Below are experts of layer 8 (counted from 0) of a mixture-of-experts language model. Rows are named router (the router's row for the expert) and show model dimensions 0-111. Each number is 50 + 12 x the weight over its row's rms, rounded and kept within 0 to 99.
After each expert's rows: a language model's description of what the expert responds to; "comes after" lists some tokens at least twice as common just before its tokens as in all text. This comes from a sample of Wikipedia text that the model never trained on. Tokens count by the router's weight.

# expert 58
router:40 64 59 53 51 34 38 48 56 44 50 72 53 42 32 52 57 56 53 53 31 54 45 39 35 61 71 64 61 54 37 28 39 50 64 29 44 18 30 51 46 50 46 54 52 66 44 33 60 59 55 53 74 73 35 54 55 71 61 51 72 38 59 61 53 65 62 58 54 48 62 57 45 66 64 53 71 30 44 56 44 52 50 46 57 40 44 50 50 35 16 44 46 28 53 46 46 35 60 42 56 29 27 61 55 66 47 50 57 63 67 34
It responds to: Forms of be (was, is, been, became) and the articles a/an that follow them in defining sentences, like "are a Japanese".
comes after: " is", " as", " was", " It", " has", " it"

# expert 5
router:58 29 39 66 58 50 64 73 58 53 47 24 70 49 62 45 34 35 57 46 36 57 46 60 35 47 58 49 56 62 47 56 47 46 48 55 27 61 29 56 60 60 46 48 65 28 44 44 73 77 64 54 60 38 58 37 48 43 34 52 60 28 49 47 33 29 72 41 51 59 72 56 43 39 48 55 55 52 48 43 26 54 48 54 57 43 49 50 28 39 59 54 42 63 41 73 35 50 30 53 50 60 40 64 41 56 44 46 53 39 59 37
It responds to: Digits of the second year in date ranges and active-years spans, plus ages at death and Thai or Cyrillic script pieces, such as 1920s–1980s, aged 75, –present.
comes after: "–", " ", "1", "2", "-", " –"

# expert 45
router:48 46 58 70 52 32 54 57 56 30 42 48 44 65 34 58 40 49 31 36 39 46 39 36 51 40 39 29 67 36 39 61 35 53 48 73 69 53 51 54 46 37 69 51 52 48 39 50 51 39 58 31 42 44 43 61 42 55 48 55 65 49 51 54 68 39 54 41 57 77 52 60 48 55 52 70 57 37 60 41 76 58 43 49 72 65 64 49 69 44 56 31 38 53 47 58 63 53 66 63 45 36 43 50 56 53 61 54 35 62 69 46
It responds to: Demonstratives and quantifier words before a noun or standing alone, such as this, that, same, any, some, one.
comes after: " the", ".", " a", " of", " The", " in"

# expert 11
router:51 44 51 61 57 49 85 35 37 45 42 57 45 71 39 63 47 32 48 50 64 45 60 68 77 48 25 37 41 49 52 57 63 41 33 60 57 56 62 59 59 57 57 47 58 53 57 55 44 53 53 54 61 50 54 37 44 29 46 52 32 37 54 44 33 74 32 45 59 40 17 53 55 55 72 75 49 50 66 64 55 49 48 63 51 55 33 38 61 55 60 39 60 38 56 53 35 39 68 39 35 52 52 42 52 38 60 57 58 38 37 65
It responds to: Proper-noun heads of places, nations and institutions after "the" or "a", such as world, South Korea, United States, Gaza, White House.
comes after: " the", " of", " a", " in", " The", " New"

# expert 30
router:32 51 57 75 45 31 43 35 25 61 77 69 35 48 58 66 55 53 56 47 40 55 45 35 26 55 41 33 40 48 61 51 72 37 47 53 52 46 49 37 60 64 48 45 62 35 48 45 52 37 58 68 60 38 67 40 49 66 50 48 58 47 64 44 39 39 34 59 79 24 53 34 59 38 32 42 55 60 78 43 49 30 47 67 43 52 35 38 52 43 62 54 66 42 48 58 53 59 31 32 34 63 51 50 36 49 47 64 23 33 71 63
It responds to: Words in section headings, infobox labels and table column headers, such as Career, History, Historical population, Climate, Votes, Year, No.
comes after: "==", " |", "===", "|", "-", "\n\n"

# expert 32
router:53 33 47 55 70 59 57 43 37 47 50 60 50 63 51 62 34 69 62 46 41 52 43 47 44 57 48 43 49 42 46 52 43 74 38 44 44 43 54 50 43 41 69 67 26 58 74 47 48 49 47 65 41 52 67 57 56 60 40 67 62 51 45 61 10 42 32 69 68 71 46 55 57 47 56 53 35 76 41 43 50 44 37 62 71 59 29 53 54 72 48 74 63 52 35 46 33 67 48 56 43 55 55 57 32 58 43 54 29 46 46 64
It responds to: First digit of a number, mostly 1 or 2, starting years, scores and stats in sports tables, as in 1977, 2006, (10–5).
comes after: " ", " (", " $", "(", "'\n", " £"

# expert 25
router:43 48 44 39 31 41 47 46 61 61 37 46 48 77 49 59 74 71 29 31 61 56 42 50 81 59 42 28 58 62 51 37 50 49 57 54 53 49 55 56 45 55 60 49 48 35 53 52 47 57 38 50 38 33 47 43 30 71 47 39 29 68 47 43 48 57 59 47 53 51 24 70 55 43 44 43 56 48 65 55 36 32 39 40 42 40 55 38 59 36 46 28 55 51 48 82 46 54 56 49 59 57 76 53 76 70 53 41 49 87 49 56
It responds to: Past participles after was/were/been describing making or reporting, followed by by, such as published, written, described, built, told.
comes after: " was", " is", " were", " been", " be", " are"

# expert 63
router:55 49 44 49 47 56 49 49 47 70 41 50 50 64 62 44 46 32 25 60 63 33 60 62 60 58 45 53 56 63 49 59 27 44 39 61 35 50 53 55 52 61 54 62 48 50 29 62 50 48 81 54 39 37 60 50 36 73 63 53 51 23 58 46 34 45 39 50 40 44 47 69 45 44 59 38 33 39 28 53 53 59 56 42 54 64 50 69 39 30 53 35 44 61 33 32 34 45 63 64 35 46 51 58 52 49 61 67 19 68 53 55
It responds to: Names of cities, states and countries after in or a comma, e.g. New York, California, London, Florida.
comes after: " in", ",", " New", " the", " of", " United"

# expert 17
router:58 47 49 67 74 69 70 39 58 53 40 15 77 64 51 53 43 53 52 56 55 38 67 57 57 45 26 40 58 62 53 41 52 38 39 57 65 44 44 55 69 52 56 55 28 33 46 35 39 53 49 32 60 43 40 36 47 37 42 29 58 28 53 53 56 37 75 53 51 75 33 51 59 45 52 42 45 30 59 49 54 56 45 54 59 52 44 53 41 41 54 72 81 44 55 59 42 55 54 64 37 61 64 45 31 58 40 60 62 57 47 58
It responds to: Digits inside quantities, decimals and percentages, plus mid-word fragments of longer words like un-mer-ited, sub-ter-ranean, 'ra're, percent.
comes after: " ", " \"", ".", " (", "–", " un"

# expert 62
router:51 54 51 50 32 46 55 52 49 46 50 55 59 65 34 44 48 39 38 46 42 54 47 46 59 28 63 76 36 58 34 50 54 54 49 68 71 48 50 50 50 53 39 53 47 37 29 22 48 59 60 34 31 39 56 62 66 53 55 48 73 46 61 48 64 72 58 34 51 55 40 38 32 61 71 52 70 43 35 52 73 49 43 39 65 64 53 48 44 46 32 65 34 47 33 36 63 37 54 54 58 30 55 66 66 67 59 28 41 77 65 40
It responds to: Relative pronouns and clause subjects starting new clauses after commas, such as which, who, that, what, he, it, and the comma after However.
comes after: ",", ".", " that", " where", " However", " but"

# expert 4
router:50 71 43 59 46 53 29 60 54 62 48 48 31 32 53 37 46 75 40 63 55 47 62 29 52 53 63 62 69 50 50 27 39 60 61 37 44 40 30 32 56 58 34 53 33 64 48 33 39 66 49 54 50 57 65 39 40 69 62 37 34 49 32 59 35 52 59 60 41 33 68 26 41 49 43 33 44 49 27 42 57 28 40 30 60 49 68 57 46 53 56 51 40 34 53 44 55 49 42 40 61 44 49 57 64 48 43 43 45 75 56 49
It responds to: Past or infinitive action verbs and particles in biographies and sports careers, after he/she/to: made, took, joined, won, picking up.
comes after: " to", " he", " He", " and", " she", " who"

# expert 53
router:36 58 44 47 49 34 52 64 62 64 54 73 60 39 57 36 53 35 49 61 37 57 37 48 50 40 46 31 55 51 48 36 42 42 77 44 47 67 59 54 41 63 46 53 43 48 52 59 67 60 32 51 70 48 66 56 40 52 66 51 49 50 46 67 57 48 57 28 46 60 52 54 53 58 48 49 52 55 37 66 60 60 43 58 59 46 42 46 28 53 54 34 45 57 50 74 65 46 24 36 53 41 54 42 25 48 57 34 56 48 70 58
It responds to: Opening quotation marks before song titles in numbered setlists, pipes between table cells, and country codes such as USA, ENG, JPN.
comes after: " |", ".", "-", " |\n", ").", "|"

# expert 29
router:45 42 67 49 63 62 48 58 49 61 53 34 59 53 63 46 29 47 57 46 52 66 43 75 36 67 37 66 50 51 54 74 73 46 47 32 57 44 48 43 77 69 60 61 59 53 51 45 73 42 61 49 54 47 47 40 55 52 43 52 24 50 23 49 35 48 62 28 62 49 34 23 58 18 58 63 69 51 36 72 59 61 51 44 35 46 36 48 38 66 63 66 52 71 55 44 67 44 30 66 67 52 49 48 41 40 66 51 44 45 60 40
It responds to: The space before a year or day after since, in, for or a month name, and the 9 or 0 inside years like 1983, 2007.
comes after: "1", "2", " in", ",", " January", " May"

# expert 1
router:57 64 48 69 32 42 46 62 52 77 53 41 52 77 34 61 31 67 45 40 48 42 47 51 53 63 54 52 62 49 34 38 46 69 66 52 54 36 44 57 58 38 55 63 59 30 54 53 67 60 69 52 70 55 60 42 36 70 31 60 33 67 62 43 35 27 67 52 48 49 40 66 46 38 68 39 55 57 69 67 43 35 60 61 29 64 69 48 57 51 09 44 40 59 40 61 47 49 37 50 44 46 51 34 55 39 37 36 41 61 45 54
It responds to: Participles and verbs after was/is giving life events or location, such as born, died, located, married, situated, aired.
comes after: " was", " is", " were", " (", " be", " He"

# expert 33
router:55 46 60 41 36 56 78 47 48 55 52 52 39 61 55 47 68 52 12 57 67 39 52 50 68 41 30 50 50 40 40 39 61 45 31 53 56 42 42 54 46 34 42 44 72 40 55 57 69 45 42 46 35 33 42 65 42 36 57 48 53 56 46 45 65 51 33 26 54 35 74 39 60 60 72 70 47 42 72 29 44 64 53 64 52 53 49 69 44 37 50 41 36 52 47 55 47 56 74 58 52 51 41 65 53 53 64 44 46 44 69 50
It responds to: First piece of a proper name or surname opening a clause, often sentence-initial or after a comma, e.g. Sc-riabina, L-azaar, Shire-k.
comes after: ".", ",", " the", ".\n\n", "=", " of"

# expert 61
router:51 49 49 40 42 52 50 64 76 45 55 59 55 45 53 23 59 86 28 47 53 46 57 53 54 62 69 46 70 42 48 64 58 33 55 70 54 43 31 49 45 38 51 49 21 36 47 40 58 55 47 50 66 46 65 61 28 51 41 40 38 52 46 47 52 54 44 49 68 60 26 61 48 50 37 36 50 42 42 46 45 28 56 52 49 43 61 58 43 42 67 58 43 52 46 71 68 42 34 53 66 51 59 55 65 54 59 52 44 83 61 65
It responds to: Words for naming, judging or stating, often before to, that or as, such as known, called, considered, announced, understanding, intent.
comes after: " the", " was", "'s", " a", " his", " is"

# expert 51
router:51 67 38 64 45 42 58 49 36 51 29 44 39 53 42 42 55 36 66 59 41 65 33 58 55 64 63 41 41 44 62 50 37 56 62 61 52 32 43 46 58 48 38 71 53 40 39 37 35 50 32 35 50 46 59 47 53 63 34 60 27 47 52 50 29 54 62 42 62 52 47 32 50 33 55 71 57 34 39 50 56 40 68 64 57 56 38 62 35 62 67 73 74 40 41 34 72 63 49 70 62 69 55 64 22 54 53 35 52 56 57 60
It responds to: Lone space tokens opening table cells before numbers, plus currency signs like $, £, € in stats tables.
comes after: " |", ":", ";", " /", " –", "):"

# expert 19
router:65 68 42 36 49 50 55 52 43 43 48 53 44 32 59 49 40 84 21 42 54 48 59 61 60 41 54 43 65 57 51 40 35 55 59 55 68 50 37 46 50 63 43 31 40 45 56 66 24 60 56 36 35 62 53 66 41 54 68 61 57 60 38 62 48 42 54 42 43 34 61 33 25 49 37 44 54 38 47 60 55 21 35 22 55 45 51 59 57 49 59 58 42 44 37 58 53 72 50 30 76 50 67 50 52 73 66 51 35 75 66 34
It responds to: Base-form verbs and verb particles after to, can or not, such as help, support, prevent, heat, flee, out, up.
comes after: " to", " and", " not", " can", " that", " for"

# expert 27
router:52 63 39 67 48 56 38 57 35 45 48 58 51 55 66 47 55 50 82 65 47 48 42 28 21 26 56 38 27 61 50 59 56 34 56 70 70 41 44 50 46 60 49 34 49 47 37 65 51 64 42 47 53 48 48 37 48 64 57 37 43 42 67 58 09 37 63 54 65 59 45 44 74 34 32 48 48 65 64 41 32 37 59 57 41 74 48 27 58 51 50 43 66 39 45 61 56 71 47 66 55 62 46 44 28 46 50 52 21 37 55 61
It responds to: Measurement units, coordinate symbols and words after numbers in infobox fields, such as ft, in, km, °N, ′, and from.
comes after: ":", "-", " |", " (", ";", "|"

# expert 7
router:46 58 49 56 57 43 60 57 72 50 42 56 54 59 48 37 59 64 53 63 57 53 60 52 46 60 45 46 65 42 39 47 60 47 46 64 60 34 55 56 38 54 32 41 52 39 48 48 57 43 68 65 65 22 61 39 40 42 43 60 54 38 40 25 23 48 43 57 60 33 52 46 48 56 54 35 41 56 48 37 36 35 54 77 44 58 58 51 38 36 54 47 47 40 57 52 71 65 52 43 44 25 57 51 62 58 59 48 14 63 60 60
It responds to: Nouns for competitions, games and contests in sports and politics articles, such as season, game, tournament, election, appearances.
comes after: " the", " first", " a", " World", "'s", " second"

# expert 15
router:62 43 52 47 82 60 45 46 64 44 62 61 49 63 65 56 61 47 74 62 28 52 46 69 36 34 60 45 68 41 52 56 61 46 47 63 55 57 67 33 50 54 54 57 48 41 46 46 61 56 52 48 57 35 61 32 61 42 32 46 54 49 51 34 11 25 42 76 60 45 47 42 46 58 60 58 42 65 54 32 49 69 47 66 53 42 63 46 56 70 62 40 53 80 57 59 38 71 50 59 42 38 50 48 48 47 70 44 53 54 37 57
It responds to: Digits inside four-digit years and season ranges, mostly the third digit after 20, in sports tables and careers, e.g. 2022–23, 2015.
comes after: "0", "–", " ", "9", "2", "-"

# expert 54
router:46 45 59 43 33 48 48 29 32 43 53 56 47 35 41 47 51 37 38 53 67 60 53 36 49 44 57 52 25 62 33 52 56 58 28 45 60 72 42 69 70 53 27 62 52 41 48 39 35 36 39 37 50 50 60 39 46 56 54 47 53 60 52 49 59 53 65 39 60 66 55 62 57 58 54 33 47 36 44 53 42 57 52 34 50 59 46 52 51 49 76 34 49 41 46 43 51 41 47 39 40 55 28 48 42 49 50 33 69 74 44 29
It responds to: Colons and dashes in infobox fields and lists, and words introducing examples or comparisons: including, like, such as, than, except, especially.
comes after: "\n", " one", " such", ")\n", " |\n", ".\n"

# expert 39
router:34 55 44 51 43 55 34 67 51 48 57 53 45 48 45 43 69 54 51 51 63 59 24 63 42 26 54 68 53 39 41 39 36 49 65 54 43 49 58 63 48 41 39 38 49 58 54 59 33 57 35 36 58 44 48 55 43 36 48 34 66 61 47 36 76 60 61 34 46 66 47 74 53 44 69 65 43 56 44 68 54 39 59 41 68 46 40 51 35 42 89 29 51 64 52 47 45 58 44 44 56 34 42 42 72 35 42 48 70 28 61 46
It responds to: Pipe separators between table cells after data such as dates, names or scores, plus semicolons and colons in lists.
comes after: ")", "\"", "6", "5", "%", "4"

# expert 55
router:51 59 44 57 65 49 47 64 58 52 32 28 36 39 40 60 55 31 74 74 50 42 39 68 39 43 44 42 48 51 45 62 48 80 55 49 60 43 39 40 60 53 51 50 55 33 39 50 80 68 46 33 62 61 65 48 47 36 38 41 63 47 57 38 65 45 42 35 37 65 75 69 37 48 44 33 45 43 52 58 50 72 45 56 69 54 66 47 57 36 55 37 55 64 67 66 59 54 66 51 67 67 53 46 55 50 50 34 48 47 61 52
It responds to: Digits inside numbers and magnitude words in statistics and tables, such as 0, 5, %, million, billion, thousand.
comes after: "0", "5", ".", "6", "4", "7"

# expert 41
router:34 60 51 56 40 32 50 52 46 58 67 71 59 44 43 57 47 66 48 33 34 42 50 43 48 37 51 54 43 54 36 52 59 37 47 69 63 39 47 43 49 68 48 34 55 50 27 75 47 52 53 50 61 42 54 52 59 42 51 32 61 62 55 60 43 28 35 48 67 74 61 52 57 50 31 39 26 61 63 33 53 47 55 48 39 66 50 29 58 68 45 44 55 34 37 56 52 45 47 50 36 62 43 42 43 48 49 42 59 21 53 50
It responds to: Field names in infoboxes and personal-information lists, such as Born, Died, Genus, Coordinates, Country, and "by" in Written by or Directed by.
comes after: "-", "|", "\n\n", " •", " (", " Succeeded"

# expert 12
router:55 50 48 49 36 42 49 51 56 37 36 34 45 52 58 57 52 31 42 65 54 65 43 46 29 37 47 57 59 30 46 50 30 63 44 64 34 67 50 52 59 70 67 47 46 56 67 36 49 60 52 47 70 62 58 39 49 60 27 43 37 26 38 54 63 26 49 57 42 50 51 64 39 64 54 61 45 46 50 63 68 57 35 30 67 53 71 51 55 72 44 50 33 43 55 40 53 50 50 44 52 48 33 51 56 63 43 37 53 36 46 42
It responds to: The and to following prepositions, especially in direction phrases like turns to the southeast, enters from the east, 7 km to the north.
comes after: " in", " of", " to", " at", " on", " for"

# expert 24
router:29 59 57 59 52 53 62 39 43 73 62 48 19 55 52 62 38 43 55 71 55 58 50 64 69 51 45 31 40 62 43 45 68 22 69 57 47 43 57 70 55 34 30 29 46 30 43 60 53 56 65 29 61 76 63 55 29 32 45 71 48 69 59 52 48 52 46 30 47 66 33 45 49 45 53 68 36 27 51 75 55 63 47 63 62 55 54 39 42 47 47 50 70 39 52 59 57 53 33 37 36 69 55 34 53 64 47 54 55 44 64 53
It responds to: Digits, decimal points and commas inside numbers in census, election and demographic tables and percentages, such as 1,966, 7.89%, 35,499.
comes after: " ", "1", " |", "2", "3", "4"

# expert 21
router:46 54 57 33 48 60 44 53 62 73 35 62 64 55 63 70 41 43 67 53 62 45 54 73 29 48 41 66 61 35 47 47 39 48 44 44 53 60 34 38 59 46 69 66 60 40 57 40 63 47 52 59 37 41 65 29 43 61 43 46 48 58 73 30 28 55 49 61 43 30 32 32 57 34 73 41 40 62 36 54 68 64 61 47 39 49 44 54 54 67 53 49 41 68 60 58 46 67 52 54 56 70 54 45 25 44 41 35 38 43 22 60
It responds to: Month names and later year digits in full dates, especially birth dates in infoboxes and event dates, e.g. Born: August 25, 2000.
comes after: "9", "0", "8", "7", "6", " on"

# expert 42
router:47 58 47 63 49 44 53 40 62 55 62 47 68 40 44 51 57 20 57 50 49 48 54 53 52 42 42 28 51 44 64 69 32 43 32 61 50 54 51 65 47 69 36 68 54 17 39 60 72 69 48 64 60 43 60 40 58 22 37 35 59 43 59 40 57 51 73 47 30 57 52 50 46 63 55 63 43 40 64 55 54 69 55 45 47 44 50 45 31 64 56 29 64 35 37 53 32 33 50 58 23 60 17 61 25 66 48 54 53 51 41 58
It responds to: Coordinating or and and, slashes and ampersands, plus hedging or sequencing adverbs like almost, rather, subsequently, shortly, also.
comes after: ",", " and", " (", " rather", " but", " or"

# expert 52
router:58 32 43 52 40 44 33 71 55 70 54 44 68 27 39 65 61 35 66 67 68 72 55 46 59 49 52 43 40 37 44 45 34 73 42 52 52 40 50 65 63 42 36 45 60 44 59 52 46 70 51 71 69 46 53 33 26 25 31 38 58 68 67 45 50 36 29 62 55 59 54 62 42 43 43 56 37 44 86 27 49 58 59 59 53 62 44 49 33 34 47 52 36 60 43 65 41 52 62 58 43 53 41 63 30 47 36 43 57 28 63 50
It responds to: Digits inside coordinates, decimals and measurements, plus unit symbols like ″N, ″E, km, sq, %, p.m., mostly in geographic data.
comes after: "0", "3", "5", "7", "4", "6"

# expert 48
router:50 51 23 56 32 41 78 51 56 71 45 52 55 59 37 50 43 65 34 53 64 50 53 41 58 60 60 45 51 42 35 51 50 43 37 53 69 69 55 44 58 71 44 48 57 54 60 65 66 29 67 58 69 64 37 37 32 40 40 35 53 61 25 43 44 45 43 29 48 41 49 50 51 42 49 42 45 37 60 21 42 26 40 65 41 58 49 69 41 36 46 38 53 47 37 51 62 72 39 46 34 50 34 58 87 46 55 42 32 48 31 51
It responds to: Nouns for roles, titles and family relations after the, a or his, such as father, member, director, president, daughter, footballer, Ambassador.
comes after: " the", " a", " his", "'s", " and", " former"

# expert 13
router:65 64 47 65 56 45 52 52 54 27 43 34 68 51 50 40 42 38 65 46 56 45 45 48 65 44 38 28 50 59 52 51 33 35 41 68 66 57 62 59 29 58 23 39 59 59 43 56 74 72 60 38 68 61 31 38 26 32 63 46 37 31 48 34 54 47 40 36 45 41 33 63 40 62 75 69 63 53 49 46 52 55 56 56 51 50 67 49 60 71 57 31 53 65 54 34 25 50 50 43 29 45 29 35 32 26 61 67 29 29 40 46
It responds to: Single capital letters or letter pairs inside acronyms and abbreviations, often in parentheses, such as the O in IOOF, FC, PNV.
comes after: " (", " P", " M", " A", " B", " \""

# expert 57
router:31 30 60 61 54 50 46 49 38 60 71 51 33 59 48 62 63 34 57 41 43 48 49 51 47 49 37 27 41 56 75 59 58 33 46 51 29 39 52 44 57 58 41 28 46 57 43 46 50 53 42 56 41 43 57 42 45 62 54 48 60 39 72 44 59 58 63 56 72 43 56 33 49 42 52 74 49 55 72 47 62 48 43 74 53 49 47 43 40 52 79 52 61 41 59 60 39 51 33 18 41 58 57 40 68 34 61 56 57 45 64 50
It responds to: Pipes, dashes and header abbreviations in table headers and infobox lists, such as Pld, GF, Votes, ±%, and |---|---|.
comes after: "\n", " |", " |\n", " Team", ")\n", " Votes"

# expert 47
router:39 39 49 61 63 40 47 54 65 61 44 36 49 47 48 49 57 32 59 58 53 71 42 75 34 26 45 24 48 66 42 47 46 41 42 67 32 46 25 69 56 58 37 51 59 45 42 56 69 57 35 48 59 60 58 38 46 35 55 45 60 43 58 38 66 49 54 40 41 72 58 42 63 60 47 55 42 54 48 49 34 56 51 66 56 38 45 49 40 43 70 41 46 52 64 66 59 50 52 41 38 71 30 55 38 46 50 55 67 32 43 45
It responds to: Hyphens, slashes, degree and plus signs inside codes, numbers and chemical formulas, such as CAS 92-12-6, postal 479-0839, plus list dashes opening fields.
comes after: "\n", ")\n", " |\n", ";\n", "7", "0"

# expert 9
router:54 53 49 61 41 46 77 31 49 57 35 59 28 76 38 51 33 81 24 34 51 38 59 45 59 64 39 21 51 52 59 32 38 48 49 71 52 57 55 62 59 58 72 50 48 50 47 65 58 49 67 47 47 46 53 59 50 51 54 53 46 50 43 47 51 32 44 38 56 55 53 52 70 60 41 43 50 50 64 38 50 40 42 41 62 51 54 49 67 41 62 69 40 67 33 57 52 67 70 46 51 36 60 44 48 52 46 65 35 36 53 57
It responds to: Common evaluative or size adjectives before a noun, often after a or the, such as large, social, public, broad, excessive.
comes after: " a", " and", " of", " the", " in", " an"

# expert 31
router:43 38 27 60 41 46 68 45 58 58 47 46 54 60 37 58 51 36 35 41 70 61 62 57 59 35 32 51 46 59 64 38 53 46 34 51 60 52 51 72 51 49 48 43 50 33 42 63 55 49 34 51 57 49 38 44 70 35 31 40 60 26 44 55 34 44 51 36 51 54 64 52 40 76 63 47 37 31 68 32 57 65 60 59 62 38 46 38 48 37 60 43 59 53 39 53 56 47 36 54 39 54 37 57 22 53 34 63 82 36 62 45
It responds to: First letters or letter clusters starting a word, often right after a hyphen in compounds, such as -l in evil-looking, -H, sh, cl.
comes after: " \"", " (", ".\n\n", "\n\n", " '", "==="

# expert 35
router:56 47 43 52 45 73 37 64 48 41 48 66 39 28 43 41 52 51 55 26 51 26 76 39 33 58 30 49 38 25 45 43 72 43 50 45 42 37 43 42 39 48 52 40 83 73 37 58 29 33 34 64 35 31 29 69 59 42 64 33 53 53 50 48 58 37 54 61 55 44 30 34 65 59 43 44 73 55 31 55 51 37 62 38 54 47 35 51 47 73 46 48 42 48 66 32 62 49 53 71 36 61 61 51 56 41 67 44 52 47 46 56
It responds to: Structural tokens starting lines or sections in articles and infoboxes, such as paragraph-ending periods, == heading markers, leading list dashes, table pipes.
comes after: " |\n", "\n", "-", ".\n\n", ".\n", "\n\n"

# expert 6
router:63 35 62 40 44 39 36 45 46 43 26 45 52 72 56 46 63 46 43 50 29 48 43 30 47 62 59 57 65 44 51 55 43 62 63 54 28 45 69 48 39 60 51 65 50 55 67 28 42 53 40 51 49 56 38 55 50 55 39 37 52 29 43 49 68 39 57 58 59 50 50 48 56 79 50 60 55 40 51 53 48 56 41 57 57 55 68 69 62 69 21 44 43 58 65 43 58 30 44 49 54 42 60 63 50 44 58 43 70 35 52 60
It responds to: Articles the and The opening a sentence, list item or clause, plus entire, whole and commas in birth dates like (born August 11, 1965).
comes after: " of", ".", " in", ",", " for", " to"

# expert 50
router:67 37 45 32 71 49 75 67 37 53 46 35 49 64 44 55 49 49 65 55 54 64 67 65 51 53 25 42 54 72 54 46 43 70 56 41 43 50 43 37 53 34 35 50 42 40 42 47 28 56 70 45 61 46 65 31 44 39 38 69 61 55 65 33 35 44 54 52 57 55 37 58 47 31 36 40 53 62 54 51 70 63 39 56 60 51 52 26 44 51 62 43 65 49 46 61 47 58 41 54 63 68 70 39 47 63 45 69 48 26 67 50
It responds to: Later digits inside multi-digit numbers in scores, tables and distances, such as 115–122, 95 yards, 476, plus spelled numbers six, eight.
comes after: "1", " ", "2", "3", "4", "5"

# expert 40
router:45 41 64 45 46 58 50 56 60 47 36 48 63 57 49 67 39 45 49 40 67 43 44 70 42 61 37 30 63 63 39 47 37 49 56 38 47 59 64 35 62 65 76 68 56 38 58 36 47 45 61 63 41 38 44 54 46 59 48 72 63 61 54 70 38 43 36 47 42 47 41 57 59 56 57 49 73 61 49 67 46 52 56 41 51 69 60 66 55 78 50 53 37 66 55 31 35 42 40 44 35 54 52 38 27 40 30 40 37 34 25 57
It responds to: Digits of years and dates, especially first digits and decade endings, plus century, BC, AD, late, mid in historical prose.
comes after: " ", "1", "9", "8", "0", "7"

# expert 43
router:37 64 37 50 47 48 60 58 68 51 75 41 52 46 70 30 61 72 44 40 52 54 41 53 42 52 38 37 46 23 77 54 54 46 41 75 74 41 34 56 47 44 52 35 50 47 44 73 33 41 57 49 53 43 48 48 36 39 43 53 40 30 52 45 46 58 35 51 52 33 45 39 59 47 64 58 40 48 59 40 44 41 60 65 48 46 41 67 52 42 57 49 37 37 56 84 47 67 60 54 46 51 74 69 59 57 28 49 33 51 35 41
It responds to: Nouns for creative works in music, film and TV articles, such as film, album, song, series, episode, book.
comes after: " the", " a", " The", "'s", "The", " first"

# expert 34
router:43 42 55 56 54 33 40 53 47 39 42 53 67 53 40 48 72 43 69 60 25 65 48 51 40 47 57 39 68 68 32 28 60 46 53 71 29 45 59 59 47 58 45 37 55 52 53 39 55 55 65 46 77 52 62 55 43 58 57 51 57 31 53 65 47 32 45 50 62 47 67 25 50 57 44 80 39 35 43 46 49 32 43 63 55 59 50 31 55 54 57 35 44 39 50 59 50 58 59 37 45 48 31 54 63 45 57 65 34 30 68 53
It responds to: Articles and possessives (a, the, their, his) before adjectives or nouns in election and sports results, plus plus-signs in vote-change columns.
comes after: " in", " of", " for", " as", " with", " +"

# expert 56
router:39 34 60 26 46 47 38 26 51 55 43 45 65 40 53 54 33 48 61 49 35 55 46 39 31 38 59 60 26 54 72 58 45 52 56 49 72 66 48 61 58 69 57 71 50 39 49 31 66 68 30 55 47 47 71 38 69 58 50 35 42 40 55 61 61 61 80 59 28 64 58 57 55 49 57 38 47 40 41 63 49 34 37 37 46 51 53 46 44 53 44 49 67 41 39 32 13 33 43 55 50 37 28 44 48 46 46 67 40 58 46 38
It responds to: "And", "or" and "to" joining paired words or lists, as in from region to region, urban and rural; also verbs is, are, has, can.
comes after: ",", " well", ")", "\"", "s", " which"